config.toml
moe_layers = [1, 2, 3, 4, 5, 6, 7, 8, 9, 10, 11, 12, 13]
routed_scale = 2.45
balance_loss = 0.0125
lr_router = 0.00126
init_std_up = 0.0616
optimizer = "soap_variant"
learning_rate = 0.00757
Below are experts of layer 8 (counted from 0) of a mixture-of-experts language model. Rows are named router (the router's row for the expert), gate (a neuron's input weights, with its number), up (a neuron's input weights, with its number) and show model dimensions 0-223. Each number is 500 + 50 x the weight over its row's rms, rounded and kept within 0 to 999. Numbers have three digits each.
After each expert's rows: "comes after" lists some tokens at least twice as common just before its tokens as in all text. This comes from a sample of Wikipedia text that the model never trained on. Tokens count by the router's weight.

# expert 28
router:497514498565547556571491443439422458455545452547498551441450435527454436545459559552457553429458521435558471450572452424443495478544440451559441454553532506544487435438561556450463541560530444551453477464498575480490498445488552516547443489509480494553421474456446519497548485564538464550558559438444457539420539443544436454554437444472521447482556442436445449566456557430445440457552569569438460558521549544470435549500507434544560495474555538432444556532504451433573468437492576429569418515559551421440536478500525437477557458530548493465434562563427452560494516435447542568439567558566465451570488449537538452483481556433436551447592440453577554538539535466440437506559
gate0:433401578347442500513481491513481498380477379448445577518574549517562501453476577521448520473536528547556504593568573395529471549504560487446508507491558425502484500462467409438405546512480483523458513554516453566447555488443553596544508521448446472560533508463503462504516568592508477489539457431422523517530490530409525467448441510438434400414436466491579597486500495541469475510524514553416494450555518452544446393459453494456458377521448503413516455517540484509507510464565512564493376502529516417525543475433508503563495529441481527495504519495526439561402474445533527447480491507525455555450430544426522467464470444483577494459486543468467442480475456549506452398547
up0:455410549534503469426471548555505501475467588530468440480519506430501474474464502402534454432458436401454479491505549447521595566412472533521479484514432501470613407552545464521444535534500512496434515534558556440413462593480533475452513462508484505526440569481483459658477489500486490539542553490481554509578452529502612563447539446469450459494533626529479494373517571456468513472426498602539489528439477463540585560420517452485508463448498457448594556464523474496511549600506508464444525515473585497504451559510475472554489472480386550555493463540489507597406446583486544494544509528505512457598518498529463432529483520614466594485628498504540496513483566496561463570513
comes after: " |", ",", ";", " at", "s,", " for"

# expert 96
router:429350486491481498548379502543471466560501508562525520354631415454440495508504513503501537500505494412477383452536508491480444506572465451546452477483555512537520468496544495451575525576464496526482443484461525590472505428512593496517466594524477440521409547469440518545509499608532514513461464466498526528480570490532468463553513490538465509499546500451549497496455521507495493508514484546460485577550465509519456534568415427552547440444564542497528521583503511474508487490643507483561485606573629522641467471510455460426522442589555499523496535621478515538443491500422597523393520534493520477553439520511570471452494484482523541484597476423569589430485504441511476456530
gate0:521512446467465472576395547507544517480436538488515379453536488548552480530483522487431502447500551439529494532501546470520496470483519607456471493553471511482565465523585476442510550559440554496449529494455536519440601535410516486492523437513602531557567479508567438499433488496426544399494497447443495536386431445408496526526488500552564440501559420496477599436427499524457537573541345499540455459451523446414454550575354414424579475470424524493509452504497446499480474502475491432500492467519490446623455548465529479498454525560473525467369573529545536548487539521568476613556477432528493460360481467558475445501459491508516492509454479468496493441523470517523500424556
up0:550549499547455535483506422507494449477444361565571483498472464462494473375438536523538518510479428372481533478562521489566550442509492543370501491485531484491536488504552459605490506514391511539527425592565489549507573505569523468483508420415570523415452551447502493552470537439578477387567538538505519533473556423589511530489563520557519506507510484476492410489540541581461557568553427524520405577434488496557569599496520459581399531537444483517465462464483560568509470499494435504496412464499465461575526469550590474497452447418560500422535481460521534516503429558474456505506533546495446544520552448544561546503479607470463439523417518501445458507405512539503415517444
comes after: " of", " in", " for", " to", " with", " on"

# expert 83
router:473491489562540549562502457446462455444549444548502571446468428526457441558446551550461568436456489454573462437565445444442499492501433446553445445540533523547509445438543566432492560555530432555436453433509565495486465456494557515491456459505445512563420502450452529501531488543568489560554563443443432559445575431563457444569449434458518455481560446443449450571469555447440443451552554566438434572525535573453433575540506440559562494469549549437452548534488442445555516447477546448568420528566553452456533451488509429530560442514559497498463543536438429548523505434439555564431569566548442446538474437564521462474488554456457551450560444433558555596544515464452447495567
gate0:470440376479557461491549446475350548451571473462526597494462465528469518417523482520486493507578606448589467546511509445445447423471496500463422499488435485520523507567427588468566605449602503443492464477528519539496501454510419502474518528510445574479397478461480488473516506526461530431540494416494512495555498508497532512447505462446594549434512450512497510424470476459485607401416554522512503480442525432559447449492549483433500575462524549568461562597433512532516447508448441447482515519438472512583445540475547504532528485454515438533488548506591459557465421379525552453490490470516508501530397479584508452584535516458486420469517501555523509517562483602646575479550
up0:541450506406584538444483492540539569513522453545492487401463420562522548408566489568497509455468527464510498486518504483606553474481576427469471505534494468556416482510581497512512465444433466480523549473537453561550541479526374562503354463453518558614462589498445545591440542461470491493513503522511407529536601498443577459463603462500461440436537509534614456486558414534534563566431516572433537485515483488488502491479555470568493467494522452401504495522471478512565447572572520468485421504499415508490473586538444578459509474521448516554536490492517487467546525548626496503508550618507502517465462554434505493430554489407488465533526625484556551483504480493433487519615
comes after: " the", " in", " of", " to", " and", " from"

# expert 29
router:548413496523562594560514474520481458504560483582393497392416479592409460548488527586488557476509542472577556461519485471469536395502464487527447457527486552498602442442553513471476540548493484503467520485518568603442587433518640553554483566340496562508558423445464576430531498528519410521526536454468479514451528471551454469551492491496549456496540476464508457506400536457476490466525526523459494542492523559421455542578584484556538503459540545438440556508489522494538550462460598460533482501507530478537549471385493480500525480464519415569509525397469455534367519493461572518442544539522501467559458520523460495499545522475474567457561479454512534419533350441497446477546
gate0:402518454448500501530502462561575431571503556515397495482594503586538462473404516551556503463506424510555521526450483566465548478493429506515548506545561475527507368577516530491441499621493445403433529479537532544573574584520575515507501510452489500454498496506486437647374627539522492487604489518555466579483460517594511523469546503432566563485525494463481509488477524552573545502539491529403457464534467460429450491495543503460584537552475407451482536436442605517501510551527600481422544489541528479495599395546437399486549475519482542459500505469501617559443503554478465477539474427493538495479504470510520508517524518538504478465492437463463392491463506457541413448538
up0:565492580552556538482470470426450452569600479534501494467483553503467512514485606538551402511568562450534548559479574554519472519453484567536533496463483455445433443525497523399487478479455564573470583402553563582523499369614488484532446474549498527452456550546477532500566588503504489471501551546562393512441520495439500486495524519457576451577525495532500522471591487465463526405476481478493454578478376516600466501471520499573482496481446435446468448480461467526518516466460549406536484589519481514520533560404468544528584520459533478505544400431454503405471474549558546400537557531504554556512638503482600597531448472432479511508582534499490490501482494423485434532541
comes after: " the", " a", " two", " t", " first", " three"

# expert 101
router:476531472560549572549476451454434462463555444551489558448455436534444426545419561544476565434452509445572479429545444446448500488533446455557454456565540534552487438442558557440485556539527450562438471445546564508493495440509530535549439505498458475558403503443451521500552475561569487537557575435451442541434562452542436464541443448484505437463552440447423459555464556430442431451563566566445450568515553559454417555536494433521567484465556537435451541537506457449564479463477511434578425543533542429482536456490500448538567446525545506484424576513423448579462526433440563561446551558560470446542507443561542432495470550428434535444547445443575569521509531464458438512555
gate0:557524549448538493487549411520500454635483445502426504481455486506566498592478511464549564481567530484489546484500442421487513458460455514595547466493541452504440555463489462395395458563485478552432457426510606473553444493592519446420528476505535391497487443442492561467471477575484485595496573455437537491541464453435428458506511428469493406545548436457499417594502488472471345464509495466508558579538458554458442555522516535567455481524480498389465499417483507518505497467495507431476517516433515519472485552467555483506587508573474507565583415441369470487544493462504585489491459614565512404499495585559525525498548540431536476478549463509574510541475511522426514560449
up0:455540521529404405524554526454398509494480490504461520499589484439528622512507463564491459522537551562436462583395486515430522460477447560535549500518553550497549555544436485487527512500545609487419462542516526532446486575471504565560530528430470485594524479507439545552529572583481599565521534408477539575432466512577489474557541451515419465462418513451599473480473532610512478467513454459520508580541462489447604521480511546497550523511469428553597475531459496486469543447459515533516553523463553498519411402504573572496516539427528457461556510491470508504475581492592537425486522589537478424529413534490485520515388531492428552495365447547544582457530548481441472504418
comes after: " |", "ob", " m", "b", " ft)", "am"

# expert 34
router:503490561507519445510451476490458485527565357499502528516500438534417482499473601498433492447408475476515471515525488507528482456419482435500468547496476476512586429511523516498500529493424498646502446390454553427557422519518431514577518436514511518503557501528493488453478530550522512481529584423422500537526606519531470497484501411463508489533518433494395496490458543470503499504534582485507336497496511552507493523456424443553521414382631574480466529526470527518557471450524466404558481499530451482458504484427446357477538509460500399467530609521460467550434423413449546501540497538527441504603569450496520446415522489429405527503476450531553512488544432466447456446549
gate1:560389545496475470516590531484553526498475463551508453517510527590468506504528503483551516468418467478427481566531507491537533530548525535501566489412649421576451530512490501492561458488546564508547536430555525476526395521510559545443516418566481412538563593438444563482524538557495437419528498517452369507504564552537541505461505517512460466536423572481526513499431609437500423599535447452472554509455426484528501540472534556476528562522538530463552483465474578450440464542623516457559455414428476603526425482512453572610430541454443505460445538503451481471503624509449469491506394484540434515540525547510554416453538514532450473494553551521451524563580514442487494573487
up1:476519462504483470460547518473504523501497432520398517560475551509525473473507520573461519483466554479519610539544563539542464460546460505460555457417469491473492566486534602549573465563536440439555447535579509533425598519569508507447502439486514496521503551476570557549569499504490396522583504452464559507452493492523425422483542442620501513543483475536529533568452460489502392516556428525547498491482369472622498554583534590548522466578456532493487455421517578476488574418541473399446457618471489486538507500546510575478493550542521512456492487464441493488559356477441507480465513489506491624580405425447467442416507567528487475633562541505544521508508529496532480562582
comes after: "\n", " |", ".", " =", "==", " =="

# expert 41
router:490501504549556534540496451451444454479545449544513533445457443516456445542463580549481568437444499459563467434551430427439500467503433440557448423561552531564521443437562550441495555567522436566445494446515556498493460443498534517520418509490442503549443473451442523519551465548560501564542585441436426562460551421551460438542451440458493441437565455428447449570484568461433427441558562547450437559526568563454441529544513436521561486466557541449456574538520476435552483456489533434562436560563556443465511481434527433483556462512565459498462550536439435559461540442433548559445573561575456449549530434560531454487461575430464550464539436429553563564522525458452428515560
gate0:495513470404487486490552478457462436506478535507424551564502501409375494484527565433631510477416535483490528489527460427423535606470554538630426469525510449574490560520489540456494539541548535523483572572456515457469503586557453474469514465584544400476544476486505497397497585534463559453486489429436523475488464564454494564569523446536487557512493563464455444485494490509472459477536545574534531473532480493508537484485600533476525374557506459501474510389430531462525573593566396471519415469518512509504589498537564489508585461447529466443372532467419487458459564532548423443481623456483541496518467519523529542417471556504531446462384553504503567548443444520515513515466
up0:454556576456446478429535535506519518479463424478458434521387516475516301417429560473509460453464431513504485493452481507427467404550458530493516479474487449520443545527511496461496440441522483496484452555457467545513526549445642463542436505575455531473600457455511519598569494435471437448463559484509587520493491469584511487488450461564496561545453451530487484550438476514573399562470528523538540559436460486512522529502507468551502473466439496454463450507580509542583492481449381597361515473587540496407570476510541507466495444546586514534514534512441525499526474466474492530580540477448546513470498493411394558548562510609514550419464489393566508479490556445467481469497
comes after: "\n", "|", "-", " was", " D", "L"

# expert 118
router:434464573595462561506533499463474467434505501522553619528494498446424500543476517572484477479420488395470556410517511506375553510577460482668478530525562523530525508439502507509449519478418422610466419411421534509576415489412488471583431524446538450498448577494483524559482380503552527494579555430461443504510498446577509467484502488500446480496578445480367503505448542513482448515623605490504379505499521578498492510550496514533480468472498498513533492551442519500517538543456531528496449575572489480434430446498492461486550475394456423456538470494486449531522567458481528565496537620503450454536448541493465525416502547452400483494491507459477525438518498481508468442540
gate1:482468411549526592599426503657547446542451531502528458482511528559574481488562454529465446500477564469454498451500526474549561517428523520426588484513481594511488477441468466559540531472537535491491468556541511444531495483466553454434544438468469457461507518493485487526452463491484455587479433602421410514527461415445495559568556478558397493489558529352591506544478495431549543599531449571592492518479525483392495582461488555476512512455544469489461483471516511599435469456485520513486505544462589518544491551534517524518466443560630492514455510379591536464493572538395404469514449540445468526515548458444526549534487508510550549489401435496545533586463579515544543521487
up1:476490520506540460519488489512510478426505573470520578564499431557536480498427495501521422501510572533469437492472514433456524448493488628496559558450505481571584524482547472539499523460583556463531448548543495562440527409500554499521562505445507452520465504479397492582541556455485456494511587461439501497554543527598444434521519445532614507496505397489457514493502474525590562579549519532449504456554549599392396525559524477563454536561501498555446415400409520534438541424450461527428418597551491474483474521494535516579540481513584578405465558457519534473441440480553425470499450458463532506486505476537611545445643480551537566497467447446573467493516573458423552511477
comes after: " ", " 0", " 1", ")", " 2", " 3"

# expert 77
router:527553497563555547546539438459432439454536458541545552444432449571430426564438554540512531434461498439563466463558439454458527501525448448567454460566567559536522431461552541455465574551496427559429460471523570521466455459488557533524447547482446475536454469445434524501531491545556514538556576438443422536468571448531432439538448433490464456473556428446425455568462582459437452453558570557446456553545522550451451556556512449551542494475541527465446558507513500452568480444415485444544467550546551436492502478471554438469534480567564483499454576555437456566457532470405555554416569555569444440549482463572576461487507571415446508452568455429570556489519524461432441490563
gate0:555449578565520559535526479506503483510422501432433478447524465487499529494542432483621532397491463480464525519547576461540506459552488465503411465630454555537450481395486470571537505388560442542624481523475505400436442445479460538478464479480495523453451606578452507410507491477494473541471473478484586402461526437525509493528520436507522543538414578474478620586471555524512415554425588545528494551431514572521512493518435533555534508472488458483414531478480556483400495542526554474465503505520523483468508518473477523537597540523527409466519452561459605598583558521529413575536528520593470521562440515499544506500571474568425451493449556408531528431511540520502528452466
up0:527462452473498476508525520457485533535498539461503677549563506498401573606443541515566492430502485521546459520458562527446499397460475560412483496519445395421517459489457560484506480465463453545625562392569473554449534461588434449466442604497498472517486610561479486477453497539478455466540496496505522538466627548403584493516497435598463405496522534489506455507561527470547439547460493530542478507528523489570515512577473511489480463481397484480444573503521541545565508509477467481595374473479539487441478527482548538471474443433504489473520511534608495415455456549519485589443499601499443405462455425506560478489467500424498503504500632547477520488515504557441484432513
comes after: " |", "|", "-", ":", ";", " S"